From a checkpoint of a small mixture-of-experts model trained on Wikipedia.
Experts: 64 experts in each of 12 layers, 32 clamped SwiGLU neurons an expert, 4 picks a token.
Below are experts of layer 5 (counted from 0) of a mixture-of-experts language model. Rows are named router (the router's row for the expert), gate (a neuron's input weights, with its number), up (a neuron's input weights, with its number), down (a neuron's output weights, with its number) and show model dimensions 0-127. Each number is 500 + 50 x the weight over its row's rms, rounded and kept within 0 to 999. Numbers have three digits each.
After each expert's rows: "comes before" lists some tokens at least twice as common just after its tokens as in all text; "comes after" lists some tokens at least twice as common just before its tokens as in all text. This comes from a sample of Wikipedia text that the model never trained on. Tokens count by the router's weight.

# expert 8
router:598495511560492527478509474590577501587474516512590583494437450486479478607449436488485568456468476471494449425457413490511538584542545420577433568573521543536553500456472602503540426455445458505448535495524549517509498566520457464496473536482553470535498462480509439534545457486524565437521413560511501450561612554453526476542491425578515485558448604509574560513480477470390562490437
gate3:523598486452502487467450428624553492582445470436514480556557445448517529485590387468436469449547352476506468483554522499436566457536480495593442467498596404544549531542461544510528409511513455530497557491493520447510450548483468495405470540459461463520509469489495514468559493523476533436483505539549489475483484493513497508557524533488489452597572566431468481564573624583434418540460
up3:592492503532461510440540558587530515600490510444438519480520376453528508503578477439413536410458520509558492440537459424452575478608463516570516560432593420512536551484511540519569527518513497554512528527487535513582474579536493463511392573445588440495550410460531498477494540510485538552504488634550472471470467542486544496466513428544484510497567476441538580565576554490431467481483
down3:465389551474459534448517549437476472524466524531420538437482603566537463480461546479540462564481467443516468560493536387476510498523525439443442518397514480525507530535445555527484467573438504507539513518508458571465575535501538504570476504565542565478581471484502539394440521578619551496374441498556444537495418495510464429575416543547552486477504472478514600509500464554524375556502
gate4:586486546483458592429628581527485514468524399506462518514491518438372520510522548497465594518450411474497501586484504568454440497461522453448515513533507497504499466519468528445407509523441481451487504540533528512464534474461481605440508501426437516490336460515510519562527533534542539465529366428588428462543477519511504541521414504575543478495498526488566512512408515567517606495475
up4:513504522408517545469474461566530487422482552451554468478443468458484526428464489464453493527562493493464492582378441520449572502468480498552461520415456552565478466539481487506503493553525475530457534485416434538427515525465467508390479473471583461477386493473507520566527438524351482471443499462579622574546564453472504529552501488470494476607540517429576468469551481585463440534618
down4:457458584481573423575434557561472496439502418502588516494514472512503452458468457509519569505539541479541575569538517547434395518585523565419522515472525498377475501520457560550540490490544454520497493480463463491502451493506466580452410532598535530445506533445594474485496454423501448520451385508393484373473517489497532482457571433522528501546527478530518428514509501415551451419598
comes before: " ", "|", " S", " M", " D", " B"
comes after: "\n", "|", ")\n", " |\n", ")", ".\n"

# expert 6
router:565420509525496510446510428403607491499480481495495513558455480511427531502573520504514611505525534454554445468485415536569431488533507488546427491480569478564423516473448491467591492519410506545425434575459545531503389481544455413474541455450556509534474450489558468645626505471518574380550608505447577502456488460487504519465562510529495467436540528429511492485533521469516484498492
gate1:462436564530472560475544457523446473535556451550530580533552446471485552605526468538531492519547427442485420397516491465527460605471573512512489456465591501480502430509448601489532487457408491514432467467547536490503528394510576468485532440495492584556458534503465492567592453484577543385570518484438565449445451502433400544508537449560558435477557459470587476458456489571502522518478
up1:596443557447466591508530441506550464508546424602508552522509421525509499537502581518502415563531530509544512424595543531607480541509510564578484496494502503533424470448543502451494555525349581438479417497542537543542544476489554483550466452525489599548404535484454483572492500424556529430532581526545583555462415414422521549485522503574480504472477490477452536458546501479555505500461
down1:514500430506530559528475471428478527451571506517501362484474506552507485554425543539460491399549496499535584501482547570489373477588480559506412457481511464560468474507415488490517532530536455478418421553512448503530477459524555540537456544588496466560471556511444574449471502457447449562552509521582449519461531407526592418621538479455581567523555498538488583469499520593544452482549
gate2:429504441545464498448467488485538457555565554453509471460452466539538455469509507470447551574499449406465490490621577487443555445421506512593533519555469460505519520439444549427477487571518435485504547548495564472500490593508465494387528590498525396483463530527407451535509535564524419384526530496434527455492559480550588488492427469498535440541483557566506418442554411527419517572543
up2:400524483558449641471586457505581394597508464461518551437471510501479526461487614512427473438559520515495512543532461480527539533458518545534424461464460485519435513433443501513493491560596534474480474473444495524444417551485400411463530527457484415476484445488548530556484516530479429423545493448437540436523440549498494435451495500456547527479471538550391399477468424499526457610487
down2:520453542592459518586450401485535442453537557520525494541447515489550548532549543476413456474497466536475561511469414446495533483477360487516636615592578479509467403482497499477494526442516531523450461496530473576520499483466554562534517507506593513511428535515509517504491497574479518597473490603499511444551576487442526549528517562531532486635461524610488598480480414482503543488509
comes before: "20", "19", "1", "2", "3", "18"
comes after: " |", " S", " s", "|", "S", " in"

# expert 60
router:428438480559470468458418470476539546530529524391466480457496518453383588525498545419560542554424460499412483510515545460528424486521516557553557500534582595531516549520504495561532405446532462501526572516496566466471501550570476518452409500497494564517483481561448480583553581541607432454500487520532505475547546588551435519472500486593493518563498582455515415504552464538408598541487
gate2:473494504456539481537483431560526481450513530477500544417494555451442503455452545504615527477447531456557511545552458448528478435448490483498531468511467563519583480515509433586480493523518465496506503454391567452604473493534502535588418623488422490520529517540545453470483611420562536432519496445450535500512527365601489532495576511396456535517536600515604502471584525546445456510457
up2:548434456547455441536583536531534514506513460434537631497487503502421500529454554400577446464518543466516442513508513415535467498447520485566537478468518578575581457549473515525496497513537547487512417459536498479488358496556537527488488502581522580501530444482377467538437507551512561551571466462488443542533506445572500474535433457372515486535566605520591485569477422436507509473427
down2:622499519546518563525416553412528579520469504586529549566500513556569523464499491521487570499517448422520435549475546548444588461514514454449496473484487469567523468491603496516606504500547546531576541491517513533503526539424505506482638405445463510516441553442512539415497633513520505510492497561575485467549539539464376552482470524477409471467461491518548495476510529513559612403507
gate3:416441409541507460461466485485541472465480623396564473452443483474397533502530413478507544363544539448405463502523396427491578494505464533527574546462540520410465488453497532485562481529477478513486478533482413466413452464599466512513518547561505514521441453536512453545520564544540475454464594485503492405503425580542506516490535449539534520522449591487546542525464541545567567422492
up3:400492471544556467397417465455468494495535618396547496441463510452481574526535458434401482502452491450445522582503536522478514526527542535489562451508459513448500465558505526465481479591505492500496486443462494439508534470680510498473428560551418530471517514617483483500484587566491451393439560507474512456408526558496488502391505542488570470476507550500564545517513565544508563422509
down3:514514508511490526584422416487465488491382543432530466553543554497539618621539499527578493426524416483429522478432441534578421485472508445455427491443459418503496527419491455432565470503585415545541490497419504484440549551417514536549510449487487512483495507645513500508381541466501565481520452461464465416523507528591494488513513547442485509455564552467547473560440450480508466471491
comes before: ",", "ing", "ed", " of", "ion", " in"
comes after: "19", "20", " st", " b", "b", "st"

# expert 55
router:567445504484532466427493568485547416440609507459560517520466412455418490540398441557533596445514560461523508484551432493472477511461430464518520470506515577466551504485545539455544426457475408510447529571439517454476489451593519523492507506501510469456497529501530463497661461496530439593482484481601540544539502572539562571542449398551584509473587542403464474456491557544482494501528
gate3:475430494554441484488433456415559511547456565472593505575418481500495582417483448518501521578512546437517501482555384510559480468451524473508484462573596534473396451519551474494439527493398423524518591484462542509470481526471437454461510504486567522502472534519539460581480564590419574430466525547543555490562518486529472553442467515441446487582439617517491450550525598558490513491420
up3:491504482511478479434445501431519493508517537476481509529568444544505530451475440457478523462608498443477596421569470396515556488492397615407543488388499591465434408565535494490490485539439489467513522474442473457522518496554570450505546638429468532503444562520476532491415576435453527465476496496551515530538435530553494507493483524449512594490572577476417457477430475567601518450485
down3:466526497437535495485548432408451506479558456491502327453483477579586394399405466394489622539433515511571510549479490491515523512489383498468467455508432439510476529469626484462451510526481491483543466561522490547473511519518484565523584559466528459445511474500584518512501587480475498529437557498547504512521490577557479474650470490512485511587479541484472547482551488535520450456537
gate4:506582475473412507420526462455537430559552478509490528444526428464443507469506428492651671476478472554512523473577429479521401524489523564481404476565524592593517433497500438519545525489479470513485498528582486566464566486549483544494474582476564600518447527565465431579553514489552516548423499489501542577548504540476501593543465552508452484569477543573535554503499497518497522546474
up4:467414430481440539423532517428519344483637456504497557511516433488464476422470458470575575510557476567547493445599593412509450471466536539528456490491499559518506463505485409474479557430499518579502493523594436512434428532544498517462448544537564529467473503542538441596540464500527469533463510482570538548581451587545489615552456521534561518491493558519465482476451486510530547567479
down4:557441455521453460555529443465536534436470480390533467459538495528495513489524512557541615462474504548547434487491496536451493479517523613450517470446448461444469513472503503586565562374496507508448513503574540470483531516537427560514502506496477537439515558400517437609556649467508584523504519406515504636490517459514541472471513423467556512620485472553491479590451534491449507533579
comes before: " |", ".", "0", "–", " |\n", ";"
comes after: " ", " F", " f", "f", "F", " ("

# expert 41
router:546486435459492505341453468534561489530526529482561530474504549444531517575425499590453579518504465523570476531453543440527429455520483406572407456515530522417520511465469582480551494504530465576509539581562515566473450467507502519486497452430458474539521535584505428535623428519554500493448451530555555470550538421432465626513509419540512520493563487400435477430513436461490522462467
gate0:570560467492545569521552442523558418587493500563517445608506453427481516523443546474483489428420535435478446461493445585558414486477477556507550506535531460488477546491415461563456472493458493449475537501474517490493481557592503445422463468501653488516452403471467481560512486579464531427541407497472507497531506410516523471501457422498446541552464591486527491475560409435459618471431
up0:531478476398540477458487457490455488488465548523535482497487469500538530555435492511438587442505517537442475400545492428486517459531488505522553522447413492526542455463435521560453455502494483499516437486520462457494497565600533514429512561451651460502483414540467515502443449581403623416439421477513555467469558440557472513521503508427419512492461530443609555472526380562562556414475
down0:573442543445435497491526482509563544560465495527542380525453535471538562568417483424471508504520509483430604538572467488509562512444502535471527399524470530453488432524451433451473502495434551583509522533566475528461480483562546477506594443545434494590513371553589471533461472492392541494524476494527540551501557529570504513460437437569495520548533525458524430579521346513554497459541
gate1:554442420451395530444455577461576484487581480522509518515557487572483451491463471482485514425501506523565522486469529512540497511466519536655460463462478539525513546497444523456471471493515437394462518463476631448514528549480526458506438450542563494619511571529545533579534520543537448528532506564428589470526488543479558522569530417496439635519440521518476467491559401486375473528515
up1:577477454500486462444514500467515498471491562540519558463470454435498511590480482515460554489551499462575433479454712509508478524441548542564472434487494555527520588496450484543495541508529571491442469436590528442512439452501552519482462408572556419665460564518542553432574444467501436490469474496506421476534514486494423521509507554455412469517586458575493464508500469493426521444505
down1:529495579558535482504548527518556528486569535457478475541477489461412548497516418449393526498555506476434484505487435554473498540532503461474604388544503505472468551563471557511473506504494520472408543519430479456459431473523494556527481441507497500388447457637371534575435432579459442515559494485536352437500510494512460462478487567556527468577514492536524554509502432541410516392500
comes before: " |", "–", ",", ".", " |\n", ")\n"
comes after: "20", "19", " N", "18", "N", " n"

# expert 39
router:556477538539561565404500479470566425543502551554517540525432573400487531460432486564554560518480587495521483514508513440578424397492473463566453421533596561461522541451493559556517512469484492597523503506465558524484512477546466464553426502512538541521485637619502475485619548514620511389488438535480536545480517483503453523472453418490466539565440493565447472546524501505451504547483
gate3:461538481460478463564492519556495479479527579537568480454469573606497512561510480524462598535471557501500480451586518402503481496516500593510537524494472488576521506377432513549454549438525506573406537385542499441568402517541596456451494453490504476547571427444524527475544504480565465425525463511499529546432567455481458550475475531470366439555428472576518455572500458549428476524436
up3:497522475540520444431493384567507515426561559454464493483628485484506591506513537454487458537472446486512506466562489497516497516523510496542541514513574468645400520499493605515471546458468435580485538547508466563443556446494403501448520582517483534579582471519469448530559483587553431499544419464478581459507543518474451534580505386506612505441469471512481522478428469578422470536535
down3:498411357563575528345448564436422568482464466506485586536460595495552420497507540506494466479425525450419555501595452562472561473465474495539567508546453490488542480496514570559516506511540546468523473483511519470473445462579523551483570402494482490431524484417528520497417506575503515451453495541431451507495505502444470418446495430444486434454534568524567489457580525520471505399502
gate4:519563485495498461464519485507469594526464526472542541555455501550397576555514513468523498499465445411461422545641517521542507471486532438424491519533490544638544471479469491421544504516482523495469525503476527502518476395483488559431445551523582476500452406501461471541563476430520510458487425624560530429519564404562470469499528544506514442600485525600490566545566493400454514403523
up4:499486544524538493533488447584511588472421513470464528601392487557472489528528481479522484475443464474556475510649548562450565482415466469475474521579498504577487572534534471407454438523379490484459514581442517439538501390559495572395391526476486392470494501596534418541525524525546521429525512520529493456481576503532569440485467429580452454550543483520496499505451515529518492525526
down4:488508453515513516568572430524594564442461484487519410438568568460538520532467568570530566520538461521447552477509507452502471457426566442467495517484439481560572495611466501488609534598443466483563448467586428524414553502408494477544509468480465576478532497536490585488588523474452551435523475479488540464488529479602540503434439543585530524397499527514443514468402501477563424566543
comes before: " |", ",", ":", "\n", " of", "."
comes after: "20", "19", "–", "18", ".", "°"

# expert 49
router:533528536478472511421569443489561442562467562478554574515463538450405529596557581511416555467558530500511473504495476560455486524518539454510362393591538501550494502495520446513536512462529500514425451460440578573453424427525468483441439438482519455511536428465537483587568438412598471509609496482560521555421423521484468504466571499487433466437520507448478504528493584439497547514481
gate0:540461462519508470446473541509506593446468521539500504433457501441578555524594529520496563444504476462425505464499488408452406525446495515598536517487633548452524463561497548481490479551492543532389476547537357426515472499527548535473450504420512517581512506560493503562561447546613514450404525530560486348525508496575520528454533503545479441468514508520496468497611493481417480543460
up0:442559513550543521502561488513516602459477508574470440482534467513558460491616619514555525507476502535546447479558501504433444432400414493593535490550577535489548528579505498488445492512573604461379492497575425434614484511524529516433478511429499542538509507571489498578582474486550541546518539585573501421441531497547511524491502465567440495491536460465414553555526460454436456518458
down0:526554449576553561461495554545434517471382441581515487527455513552525494457431538518516438488553475467538560483485492561505507478490544493497535460456536568521451599501544513531439624501496419492508426522402442470472455552401512654467517388513601516530502469488564468460576476558492382449522489476452512479455417491569544475482515521464514513392434461507536469454512464483426443550537
gate1:486400509498498508583548419556566407448457530526510516441442387600439486481557510516475531552520376417467537536566525515483536482493447537552499481400445468569512454544469449574583485521622548546494463516430501492493497592579486524393564507518441490466471522531534532564394553452567460509514484481481533540522518526566550517536534469516477514541403582523477440488566480562428483466472
up1:475412530445454535577527520527550497539440511516586505487467421538451482481583548512472553536486396428411532486587568581432500478475458476520511470440507470536606478451513431604525535524580554455467446478423534530533461519579508553495453468550431437459606529528527493514444593468567403528552507478528471500440465523540493536416471453481433598539474598425544508466439426490525493509460
down1:423446480478501498511533641522562566511539525499503582491543535594536546515501466453403533493507465485547539508494495549449473491439481528417456475444430477376452452466515434599445547484590485473553449524475472465512513482467566542440448498524486456430455485458495428510542525480541446445634514416466503495499403453499468417402522441507442493403422534450416447594481490505442545499479
comes before: "20", "19", "1", "0", "2", "3"
comes after: " |", "|", ";", ",", ":", " ("

# expert 62
router:632465504418478427466525494560533462572571633509547557467546524544483543518486509482490521451508571480541455489501500476554438550594492515627461508527495604488483485429510525456466387353527437479456530521525563516470483529468429511506519524623501497494504532560505452555496452429515568439534473635466524494479536436456500430449593438535479528547489535580483452487567489510501524485496
gate2:522429432469501495483571489526584474562472483560516507501494490499486451514536500459544589489550542459460443463540418488543444632514549399571528524585519535542476549474531547496543402470503480513441503544549500646460476519453544496469548486507541515557543574446485518534457449582484599555520519477497578436588410506493449562469505423499520556507532543561455533558530505414494505458328
up2:444386474560519447476564416553559514479468484558429499549499550454446480474491468517492527448421454595382504544496494479472484340451494544407524575517540509477519442520509513607427456545493534455578576524483509419490585487495429491458533378462497582527500509507597560552613454513551501452528545464474518532464527485503517560535448422518461561559537521481510470470470499493439560489560
down2:584489453470471486509509473410485551429512529562497593502466433546447612494540477610456516486510541566534556520518491518502545437450519610523540498522463498508447475448497403483529483565469588562469466617461549482465579576441480538421426524453480408550495524500564508485560535479570458618502478523508482487459483566458460434483590368499433545599529556506545532467526548445485510524514
gate3:517451502527464500551466449474541378591545586489527440532466544518504524528526480439492621461489513553540478479630506605469568486487562582580493571486549537479473518535554466519444446473519460508431457542402505546520454509502482462533446494453483494548429570484449555458524488524541490496488480618544532419549482480486445489488570529551434523502557592607398412513529481499530524470363
up3:510461452481455486566476519498460508560532560496453448485476533553572513595506498438476607437507561585563489456563528594516501521466520565525523470515570507436499550544586379460412425464562527526528435607399490504430494491466493405582454530464547519544460495485476547449507508499537488458458479611562560496485570483504459506424556511533432556476564493515415469578497516472458500464360
down3:543517527463457453472469472575574520454487465498502499474448503593488504438484470397431446462413451542438484596460516533420415513607465490437501458465475437572483473512602527481467517439436601389453551429534554534530478511513523623535451528466534439485432482421541441306474493556427511460504521550517536472465532527461514526499432509510437485493511475510553447533484533505542485546469
comes before: " ", " M", "20", " S", " T", "19"
comes after: " |\n", "\n", "|", ")\n", " in", ".\n"

# expert 13
router:581528532519491522570417490524514452566487549508554532501499484406377527543486551616534504503429452471574545591441412492482548592478474508494559396522536504521450530584549572496544492457527526544385556569422535512512510470509496558466505497563551490447562590526549464499610521539564417527442445477501552565467430473446465497496471371490535477485602487508432502525503494517461479447490
gate1:481436549478495512537477438492502491535525507483574491375556534448478576561548539516435503540494491516517541537555544422578486514547475516471555488440476525538449462473409574516492536423472579559416338448492477468513382542504562463464567454459516493546478414594543497529609527533612468484439431545500488489476564505525471476494517476380488381538490485511515502573490422538445522499460
up1:506487504454481538499486468485559396537523499519570430474569518478485613572557490499436540500482577481470499482519472427548512522470476455571461549408564555514498531384526535464533446404472507507449396512526538459507521483417592512493564484444494427561387448546485475554557558553522539452508440580542599491530518440558500445486471537460506432571426532461517613513412405537554535506454
down1:544557463529477446530451577542460525487458459479510478467490546515506505500406582534563437497451560520471546504348584570527526522476448581421479417600476406505490500505436451619493528548508551559529528455489471525483515511469463531506546442476468424423632429558543533456499449482583476480480579457451491422464529437557450537547451489405531530521476563519477447486490446478485460619494
gate2:474501513542527552533455414461543567497504579473452515484432516612499587539520568464526551499539409491440489433524454536617455448580487466438601549461535579516449448482494456483481556433479532455447452539379496514491488465526559533444513459507548564445515544447527490559470587509590578397504573498549545456437530455542441478550529556475440438468506574546544551466439539497543524445414
up2:465498557509455535541580478448505556580440498508574500516460390514484408546540525498474504469522465509463458481481467541540441458533480430549458532562517492469586574432483508422508549430431513313493453481478498550530472512472508477507414560487496522486504548469489428561514563588442558461684551535512439490408536424462486504459505477583439545478485504450508483505464542462584513529417
down2:504528442502585518524517475508407551572459470528534501548409512542477478435602549394440470502464477508550571519544529603576566485501505426512474494555405505520457473523496511451521523538460579496335449411456450577522510410555472447505488486436463476509516474459483440534561569651445567496520504453475466509461564549506566501516529575492489470513504512531492433459470497480467390592508
comes before: " |", ".", "–", ",", "%", " |\n"
comes after: " ", "–", ".", " (", "19", "20"

# expert 51
router:531390516453480506427511529531540478527513625440474545497525393418497505577483511439510495392462518459408434513481508519523510604513481402518493564482572477483508512543490466480512466480463473622501511615499580586435549461552371535395464545457476486548454472513499492495455492518501453400488487527475544584536529527555537530567466510528537476544536451495526510527444516631479580547543
gate3:561421438530494532564546487533548450548555483377463530473437509473511509541443594523440534493532518488496360545511481523545478563541636556507480562627523479537528537561537534479510491566543499596490517570499583496531527511665510453519436466473541531498489446528460511497518431550516603528467463580463583454433485527570490523506439529535512448502471522532521452586473443486439526447552
up3:535499466592450516527508546518503421504633374402498476554472558491530507493486543561446520505468547494453432456513468575485444526559549491585434527553466507523565550575512499511524497632513497610442541607574558463523489510564473542519428467519530522492518491505479463525487462541449558443516475581428577516445424551507464461496443489559539520494373532533448460564462468464454516383465
down3:461488474543442570396444535448512502542516553500447511489530542450481513483584529538429566546446549624501464444528475553469452582462446515433473426536436417473532486513494436521526521439410550606534449432496537548542518527481482565470488457541530504503544473469400523507430539474496475533481583545515432578476384500482452469524469419490494515430469516568514343567475381539519474507544
gate4:457449519427596388421544565546520486460473571561423447505423446397435526515446528488568498479434494399513463526396466458554483531570514512579537632533531544463519459556465486542478483602427507533476524561546601583469478532544486551415505516572476519502502479553482496478495560533479453444442502534414549559505530519528493533569506509548570458460511474504575458552543602536513527461501
up4:484488545566527455499512583429502484480410578551422458508501443445568479541506501504570514458398566435531435494448519491555510524501492510463554584400484493496447518561543423525412516547415539525559545562575579571474558557569459558493462575544523495476484487582451547471448576425526415434426569528509539551465523563524496551510516511553577460431585471524520426532461618522482505477526
down4:502483479485483469439389533445507600571479497568437430488451455598525418548486499493558499505434467496499466430448512612489508403495454454536516615539517448454519412473512423524450594441425479476547456471508531485434479456496434500591445461486433454520497462525539510290466456551478505451491450466448489500468534502582531456511503491516512486519467446551545528545405548495499490532571
comes before: " the", " a", " his", " an", " their", " its"
comes after: " c", "ed", " the", "s", "ing", " h"

# expert 46
router:526538534424513464479517436545516522573518544567573507524497499558470526548494497497476506481501474492386471512527434528482590447419598441614506477482554504507505466466508524445579465463438470477459467584454543615521537433620484412510429504553569501626465622544507562394472511531554579585475485519500518469422576499502452547583525497522470470529510528519576511434585502540540508490488
gate1:521514485449388471504595491510634516385460503571470512511557436520462630547481530393515491416444464439485564531534427500523523536542402456593474482516549479562448420465513487477538528487513507582506519538439577482566554544617571555442533599569497437548503435480480520495511572553443539558575497541478485567509424483501541487486538508572474525552485487509505530430549515485511518457469
up1:491487497434489476525554471540574493462491469557494499574522510500408563492494492450530462378496500407479474520497486485437587498521527418519451468570622486517454460477522471462618560524489397525522585513493518470609480467583541549432551571559533407493559499368518457460512505493433487558549473625524422603448406485584474469504521526523470520569513419472462519478526519477490497482492
down1:417520462509476526484487495472541453510467416460629546480462556552570519550522438511434447444490503504466484519520588560527577447426561492501480338455533553466510521526478456494515530474462454485448483478556459630430398437529455562514539584486466456541372577423468489376486501464513487484491503512502546479503513450542529596534499517549434491490507477493500473515450475407439437608491
gate2:562447504541520437506528539545505449432557492548429391518629502434518519448448550609468550568418474515435488525421494445518522470426473520528483482393516413482559439563528493579472461438509495489529525569519459516488534483541457434484575590514551431547457598575512525445514472524494485577519532489460478451426394502506398505559453421584482571528518456533504457488586519554511499532456
up2:545464543525584387507481528536463403541582531529491433493571530459545508483499519613470583505421528500414479560402486433547555483388541503561390510491503525532578481474491490536534447488491472525548553544566483541554551472555459449540490572510542460491449554456531554441497453439528514526488497617484519506403446479581372562470465494536477478523515458604510482488594557525459546494542
down2:476483509548469459510532424546350409509542475512500345469518450461495546450582514490491588518528543445482504477519474533535577534429536570517479411472515568553516463475464480508470545509509514495459518527467448561490453470553483463504529533522504438519461583544464433224477481539477473552537540513490543504475485521496435544528521504511488406504503506535529541602518440493567514520483
comes before: " ", " first", " s", " f", " S", " M"
comes after: " |\n", " of", " in", ")", " to", " for"